From a checkpoint of a small mixture-of-experts model trained on Wikipedia.
Size: width 160, vocabulary 8192, 63.5M parameters.
Experts: 80 ReLU neurons an expert, 3 picks a token, a sigmoid router.
Training: a variant of Muon for the experts, 7636 steps.
Below are experts of layer 4 (counted from 0) of a mixture-of-experts language model. Rows are named down (a neuron's output weights, with its number) and show model dimensions 0-159. Each number is 128 + 32 x the weight over its row's rms, rounded and kept within 0 to 255.
Before each expert's rows: a language model's description of what the expert responds to. This comes from a sample of Wikipedia text that the model never trained on.

# expert 45
It responds to: Capital initial letters
down0 [136 106 132 142  84 113  90  80 103 106 125 145 121 242 119 147 158 169 122 134 114 138 109 115 185  78 127  84  77 139 102 100 112  52  80 132 164 150 134 102 191 139 105 127 180 133 134 160 123 120 127 102 123 128 129 109 136  43 169 120 116 142 160 117 128 147  88 140 111 103 132 109 148  72 155 181  78 123 107 122 154  91  83  26 156 158 113  94 118 107 116 141 129 138  90 138 118  85 174  95  83 154 135 106 118 156 169 163 103 154 148 109 137 130 122 163 127 156 105 105 138 107 115 194  87 104 104 126  91 145 131 144 192  74 165 122 119 130 123 128 100 150 109 108 175  97 162 114  59 179 185 118  88  74 163 162 107 133 169 138]

# expert 63
It responds to: Transport and place words
down0 [125 118 109  92 132  82 153 146 153 123 186 185 162 150 126 106 145 100 122 162  78 134 117 191 144 150  81 164 165 141 113 112 186  97 124 140  97 135 139 114 140  97 137 194  82  99 186 130 107  97 146 152 174  96 132  91 118 116 127 125 121 153 121 136 219 129  78 117  91  94 145 136  86 144 213 125  58 181 135 169 146 171 101 173 188  89 105 131 115 171  98 140 146 142 162 183  96 182 166 120 177 109 113 152 105 141  93  92  98 111 136 180 126 138 137  81  75 118 153 146 127 132  98 135 119 122  99 168 180 139 129 140  86 172 155 109 172 156  84 186 153 147 108 173 172 136  94 160 120  97 132 120  70 135 130 135 115 115 106  70]

# expert 9
It responds to: Subword st, met, kn
down0 [167  87 137 121 118  86 169 158 126 163 144 108  80  85 133  92  38  83 148  80 167 146 131 195 123 127 118  88 146 143 141 124 133 112  87 173 124 105 140  55 142 138 190 192  66  73 110 103 108 128  62 128 114 154 132 152 107 115  82  65 163 106 156 118 174 155 115 109 152 176 145 131 216 124 138  81  84  76 114 146  67 139 109 169 142 134 121 163 126 134  87 100 149 199 107 169 119 130 156 140 114 111 146 142 128  85 190 152 150 142 112  96 136 127 115 117 158 104 155  96  96 125  95 107 153 116  93 136 123 119 108 153 127 122 122 163 160 131 148  73 115 162 129 122 152 179 134 159  88 149 113 179 172  54 127 143 172 149 153 126]

# expert 22
It responds to: Personal names
down0 [120 184  93 132 125 156 167 111 155 145  85 119 131  68 123 148 153 154 112 121  78 162 163 157 137 148 160 117 190 141 107 133 125 103 103 149 150 133  95 161 155 121 130 163  73 117 121 115 114  93 157 144  82 104 190 136  81 122 187 112  96 125 127 127  94  84 136 111 125 123 180 121 161 102 135 120 109 114  86 120 133 113 115 102 230 116 137 123 186 107  95 192  93 104 155 102 171 137 154 134 120  90 135 125 104 153 200 134 191 142 103  87 107 139 147 135  93 151 117 131  43 139  64 141 161 102 121 119  82  54 159 146 104 165 168 124 134 117 137 149 161  93 111  57 147 120 105 187 131 126 139 116 224 133  80 140 156 185 124 161]

# expert 23
It responds to: Range dashes, commas
down0 [ 71 130 158 163 170  85 179 149 161 128 112 130 120 158 122  84 172  64 184 129  91  93 120 144 100 199 160 193 128 111  96 144 132 182 157 160 123 101  84 143 196 135 127 133  92  99 115 104 152 178 117 131 170 113  82 149 165 131 170 132 157 140 105  96  86  87 120 105 135 110  70 101 102 124 143  78 114 151 107 197 151 117 126 136  45 136 153 109 153 158 150 154 153 194 188 123 127 145 159 136  71 142 145 121  99 154  94 107 114 155 135  39 167 181  79  91  98 161 118 101  95 102 160 145 129 127 114 139 173 133 159 108 113 157 147  93 165 127 181 146 109 113 152 106 163 124 129  95 144  77 162 118  86 120 134 122  95 123  81 162]

# expert 12
It responds to: Numbers in tables
down0 [162  89 135  76 166 125 184  95 150 145 138 156 121 102 154 129 152 182 148 174 162 149 120 113 109 112 125 107 175  48 129  97 118 133 122 159 125 112 112 109 151 123  86 153 150 150 173 110 187 141  97 157  80 139 141 160 218  95 147 105 110 124 118 144 141 116 142 100 118 149 165 106 123 130 183 127 129 132 175  97  92  88 118 183 127 128  96 127  93 119 110  91 119 133 134 180  99 145 121 119 147  14 179 103 131 113 154 149 139 150 162 172 145  92  82 145 133 103 153  89  89 124  68 100 141 116 100 179 106 184 149 126 161 185 136  78 143 131  99 149 187 100 191 127  91 176 172 100 119  49 107 187 127 133 101 136 127 126 108  81]

# expert 36
It responds to: Section headings and ex/pro prefixes
down0 [118 174 114  43 108 144 124 129 118 111 154 100  74 158 151 140 189 108 144 118 140 108 111 142 140 165 146 125 109 160 109 101 133 106 115 119 162  54 122 128 149 197 137 140  84  94 113 132 174 121 150 141 105  83 151  89 123 124  80  54 150  48 156  83 168 127 135 170 158 193 106 105 135 135 207  68 124 104  81  98 114 135 135 105 151 158 148 106 145 164 143 140 138 120  88 117  95 134 140  79 144 106 104 168 129 109 140 118 171 135 102  54 127 115 118 162 108  77 138 133 142 201 163 114  93 128  80 110 133 109 181 116 130 145 149 124 106 118 135  81  83 148 108 177 104  97 150 133  89 136  96  92  86  87 140  94 112 160  66 215]

# expert 31
It responds to: Word-final al/n endings
down0 [133  65 162  84  65  79 115  88 127 122 142 150 113 120 146 135 130 158 132  94 171 125 165  58 141  67  53 114 173 104 147  69 101 114 130 116 165 134 129 124 102 137 106 113 171  58 107 100 125  72 109 117  91 147 152 133 121 119 110 165  90  82 143 106 159 179 131 127 136 151 106 162  76 100 101 127 136  91 103  90  79 132 141 126 120  79 156 122 152  71 128 115 181 116 174 150 135 187 139 112  97 135 120  82 148  92 112  99  95 157  98  64 130 165 134 137 153 175 111 131 121  89 181 113 148 177 170 110 214 135  83 115  94 189  82 125 101 121 126 147  92 127 126 132 122 167 157  93 111 155  98  95 123  66  96 133 118  88 133 194]

# expert 14
It responds to: Round numbers and digits
down0 [ 71  82 115 139 103 158 163 140  88 132 131 166 102 179 157 111 156 148 138 119 136 144 198  97  77 123 153 150 116 121 108  96 112  84 166 185 102 130 112 138 151 124 103 113  92 139 143 171 119 140  54 165 102  91 149  79 130 109 160 165 167 178  90 156 120 121 136  87 107 174  91 142  98 126  68 136 140 117 171 165 139 116 112  93 131  73 137 131 112 114 120 179  74 111  93 159 168 127 172 149 106  80 164 108 129 213 130 180 113 147 154 165 129  88  69 177 185 113 121  91 113 162 155 151 149 129 106 189 189 120 112 110  68  88 127 114  98 158 130 106 158 110  95 121  94  78 176 150 132 139  78 174 184 164 131  90 159 120 136 142]

# expert 35
It responds to: Apostrophes, odd punctuation
down0 [ 91 108 107 129 136 130 129 191 137 119  69 124 133 120 108 111 106 131  97  97 127 135 152  87 119  93 110  89 138 126 119  73  50 183 100 134 149 116  98 145 104 100 117 107 136 156 200 197 166 183  46  83 139 152 179 177  71  82 139 127  95 172 157 119 160 162  91 154 131 146 142  70  87 186 136 135  76  72 116 120 133 106 155 183 153 170  90 126 150 140 127 105 119 152  97 101 150 150 128 159  90 187 131 131 149 163 122 149 210 118 168 116 120 161 100  91 124 146 154 158 143 218 141 147 122 145 131 163  98 113 154 116 134 163 122  98 104  74 136 170 101 129 120 110 120 118 134 184 125 129 114 120  92 119 177  88 164  66 108 123]

# expert 13
It responds to: Word-initial consonant-vowel stems
down0 [130 118 123 188  99  53 141 110 121 112 119  91  83 115 119 139 166 125 135 119 113  85  65 142 156 115 164 111 123 126 117 126 112  99 127 149 111 107  60  80 112 145 160  99 104 136 122 166 139 116 143 102 101 125 126 136 100  82 117 167  86 110 170 108 179 136 191 145  71 150 158  83 105 126 113 106 182 108  86 148 191 187 109 104  85 116 126 143 109 109 118 118 118  86 125 117 211  96 181  76 148 234 165  79 162 138 139 120 180 132 163 145 154 132 147 147 128 156 121 129 102 134 183 129 168  64 113 167 125 100  84 182  89 124 105  98 146 182 183 130 130 114 169 140  86 128 153 134 104 162 138 133 188 119  99  82 143  73 158 109]

# expert 52
It responds to: Foreign name endings
down0 [109 126 141 173 154 221 156 158 180 109 163 159 127 116 193 164 126  58 124 159 113 177 172 132 136 127 146 169 117 124 147 119  83 121 119 107  93 131 136 205 169  72  62  84 112 112 120 159 156 148 187  84 161 139 126 106 121  96 136 131 169  92 129 119 152 167 102 144 138 189  93 105 142 146 136 116  85 200 161 112  84 133 135 108 140 117 144  70 114 113 106 117 118 138 127  85 102 116 137  88  98  65 137  84 169 115 141 124 132  98 147  47 121  97 108  94 177 171 131 158 162 195 123  99 150 117 143 114 140 133 161 188 158 152 131 189 112 105 109 149  73 103 120 128 182 150 137 153 158  89 156 156 113 127  97 159 131 141  67 107]

# expert 7
It responds to: Nationality and country names
down0 [131 174 134 105 148 144 128  87 120 113  98  95 158  95 148 121 147  86 112  88  87  46 128 149 144 117 176  81 115  83 142 150 116 113 100 144 143 131 130 142 127 149 159 176 135 116  49 148 188 152 169 135 119 159  62 117 126 127  88 109 153 150 125 163 168  56 111 170 122 134 133 179 139 125 157 215 160  66 153 177 162 155  99 171 128 135  83 109  69  98 115 102 181 165  99 162  74 175  80 184 129 111 117 115 127 159 105 156 136 134 117  58 140 122 137 151 110 100 122 132  84 126 115 167 156 125 165 123 168  87 110  13 128 162 137 109  79 127 144  97 106 108 176 127 144 178 133 111 178 146 134 112 140 135 128 141 121 145 109 110]

# expert 61
It responds to: Opening quotes and punctuation
down0 [120 147 130 132  84 161 181 128 135 136 141 143  79 115 127  80 135  54 158 130 147  92 117 141 171 103 152 159 102 130 145 119 124 104 129 124 125  94 127 129 143 102 170  99 117  74 136  75 141 154 164 151 173 118 152  13 136 111 125 132 131 178 152  65 129 123 186  88 137  90  55 118 158 106 186 119  82 118 105 112 129 139 157 123 126 148  91 105 124 137 154 151 125 176 182 130  64 149 218 130 133  64 120  87 114 155 193 113  82 199 138 104 121 187 138 108  92  72 125  83 125 115 116 132 147 138  89  96  80 128 161 129 133 103 116  90 155 150 124 121 138  78 145 104 139 127 157 121 101 112  37 156 137 121 153 105  82 169 133 133]

# expert 25
It responds to: Two-digit number pieces
down0 [ 76 196  45 148  47 137 121 160  88 111 109 175 164 104 127 152 126  97 105 139 151  96 111 117 166 146 203 153 154 122  86 148 154  94 109 130 103 109 171 132 115 125 104 158 164 155 170 172 173  93 151 127 151 149 166 115  83  79 149 145 116 143 112 143 148 123 126 110 195 174 143 135 103 137  50  82 123 141 125 155 118 141 130 165 100 204  98  72 180 105  82 158 121 120 100  88 136 128 117 140 164  91  51 117  93  68 164 149 114 135 114  77 135 162 108  95 115 157 103 154 132 157 195 148 104 128 103 141 186 115 139 182  84 179 143 143 141 117 126 112 153 130 156 133 137  98 118 155 174 159 191 119 115 152 141 142 163 145 101 103]

# expert 51
It responds to: Inner name syllables
down0 [126 160 130 131 111 143 163 140 219 111  93  74 148 150 145 123 172  87 108 132 204  69 119 105 138 173 106 148 131  92 125 162 127 111 105  97 120 125 182 173 181  62 132 181 155  49 138 119 137  97 170  98 121 110 158 124 147 142 196 190 136 114 116  94 118  99 136 102 131 104  68 173 152  95  87 174 146 137  84 125 122 124  61 148 119 130 115 146 129 175 138 125 151 117 122 109 147  65 156 161 106 149 165  76 139 150 109  95 116 103  67 125 128 131 126 122 172 139 145 111 102 182  86 180 134 143 106 143 127 108 138  87 187 128 119 140 181 140 110  98 102 147 113  85 108 155  92 112 150 157  64 148 101 190 121  74 160 151 148  78]

# expert 33
It responds to: Endings ic, id, od
down0 [ 99 161 149 169 147 161 137 143 103 110 132 121  73 120 108 160 117 121  67 150 131  99 121 122 170 187 109 178 111 142  73 174 129 154 126 146 157 151 148 115 170  75 169 155 153 169 136 183 118 152 101 124 142 138 124 123 181  97 139  72 174 130 155  97 173 139  98 113 151 152 145 170 111 119 132 108 101 152 186 164 101  89 101 118 128 168 112 152 133 112 140 139  74 135  90 110 155 131 109 113  72 203 141 139 129 133 118 127 165 149 140 143 116  76 153 121 159 155 117 117 113 123  82 137 138 186  54 171 167  58 137 121 115 141  84  86 143 170 145 185 164 117 148 178 227 120 201 157 199 148 151 164 131  98 111 162 138  72 143 102]

# expert 44
It responds to: Public and political adjectives
down0 [143 130 130 166 180 153 187 163 135 138 181 132 114  97  85 119 141  91  73 200  87 159 119 165 156 180 144 144  91 135 104  88  93  93  61 185 141  93 101 150  79  88 161 158  92 135  66 173 120 145 200 138 120 118 156 123 118 137 120 148 122  98 164 148 229 153 123 121 116 133 153 132 152 142 133 116 136  80 135 155 142 132 138  99 104 117 118 174 176 146  93  65 151  95 112 137  94  64  91 131 144 126 152 156 160  82 177 126  70 133  98 122 135 148 171  36 154 185  93 137 109 163  95 120 130 169 131  79 123 124 197 134 141 139 167 167 143 120 160 144 126 100 144 149 144 175 136 165 146 142 136 155 156 162 161 132 125 133 135 145]

# expert 10
It responds to: Short word-internal fragments
down0 [143 183 159 124  97  88 169  97 115 154 114 104 109  86 161  82 124  73 107 172 165 116 123 138 188 142  83 108 159 131 106 203 167 143 109 142 124  93 138 169 171 163  86 133 150 105 138  63 164 136 127 159  87 167 161 140 161 137  64 151 145 129  63 144 148  88  87  93 153 137 125 139  95 163 119 132 150  75 132  82  87 167 121 136 149 127 155 108  85 150 100 140 130 140 137 201 133 140 154 178  98  88 166 107 143  94  96 135 166 144 148 126 113 117 141 128  68 112  57 145  52 106 134 123 154 137 139 135 137 129 144  70 165 186  78 121 153 160 108 148 117 166 151 119 121 146 138  92  99 187 115  37  91 126 131 192 151 118  98 105]

# expert 21
It responds to: English given names
down0 [112 114 104 153 124 146 149 170 112 174 166 124 140 102  62 130 161 151  98 110 115  44 141  88 106 145  97 138 135 185 112 157  96 105  82 114  91 110 218 105 133 181  60 129 117 107 144  87  94 106 102 116 178 160 146 116 153 147 125 171 131 125 100 140 159 133 138 128 139 142 125 130  78 149 118 125 115  50 128 110 135 210 139 119 137  92  70 128  92 121 171 125 126  87 118 113 145 130  90 103 151 100 106 128  97 129 118 155  81 109  71 109 158 110  99 134 104 183  85 188 139 103 162 193 209 140  99  86 126 115  98 144 124  66  99  98  76 101 135  98 134 109 175 151 109 140 140 129 173 120 188 106 149 189 113 130 160  99 142  68]

# expert 55
It responds to: Mid-word consonant pieces
down0 [129 160 119 146 108 130 150 153 132 117 115 139 129 142 118 164 145 140 111 130  97 101 116  86 157 121 115  85 123 120 131 117 149  90 166 145 118 162 148  90 144 116 154 123 166 170 144  79 112 164 126 128 126 116  93  90 103 134 138 146 176 168  99 159 107 183 159 105 175 160 147 158 153  72  97  70 143 143 139 196 112 160 107 126 188 137 111 130  71 129 120  75 118 158  79 114 103 190 144 106  66 114 119  63 147 115  98 108 154 135 135  87 116 166 117 183 129 146 133 121 162 114 156  55 147 138  80 119 107  36 130 195 100  74 117 118 165 179 134  43 126 191  83 153 164  90 102 143 169 136  94 138 140 126  93 160 100  31 114 140]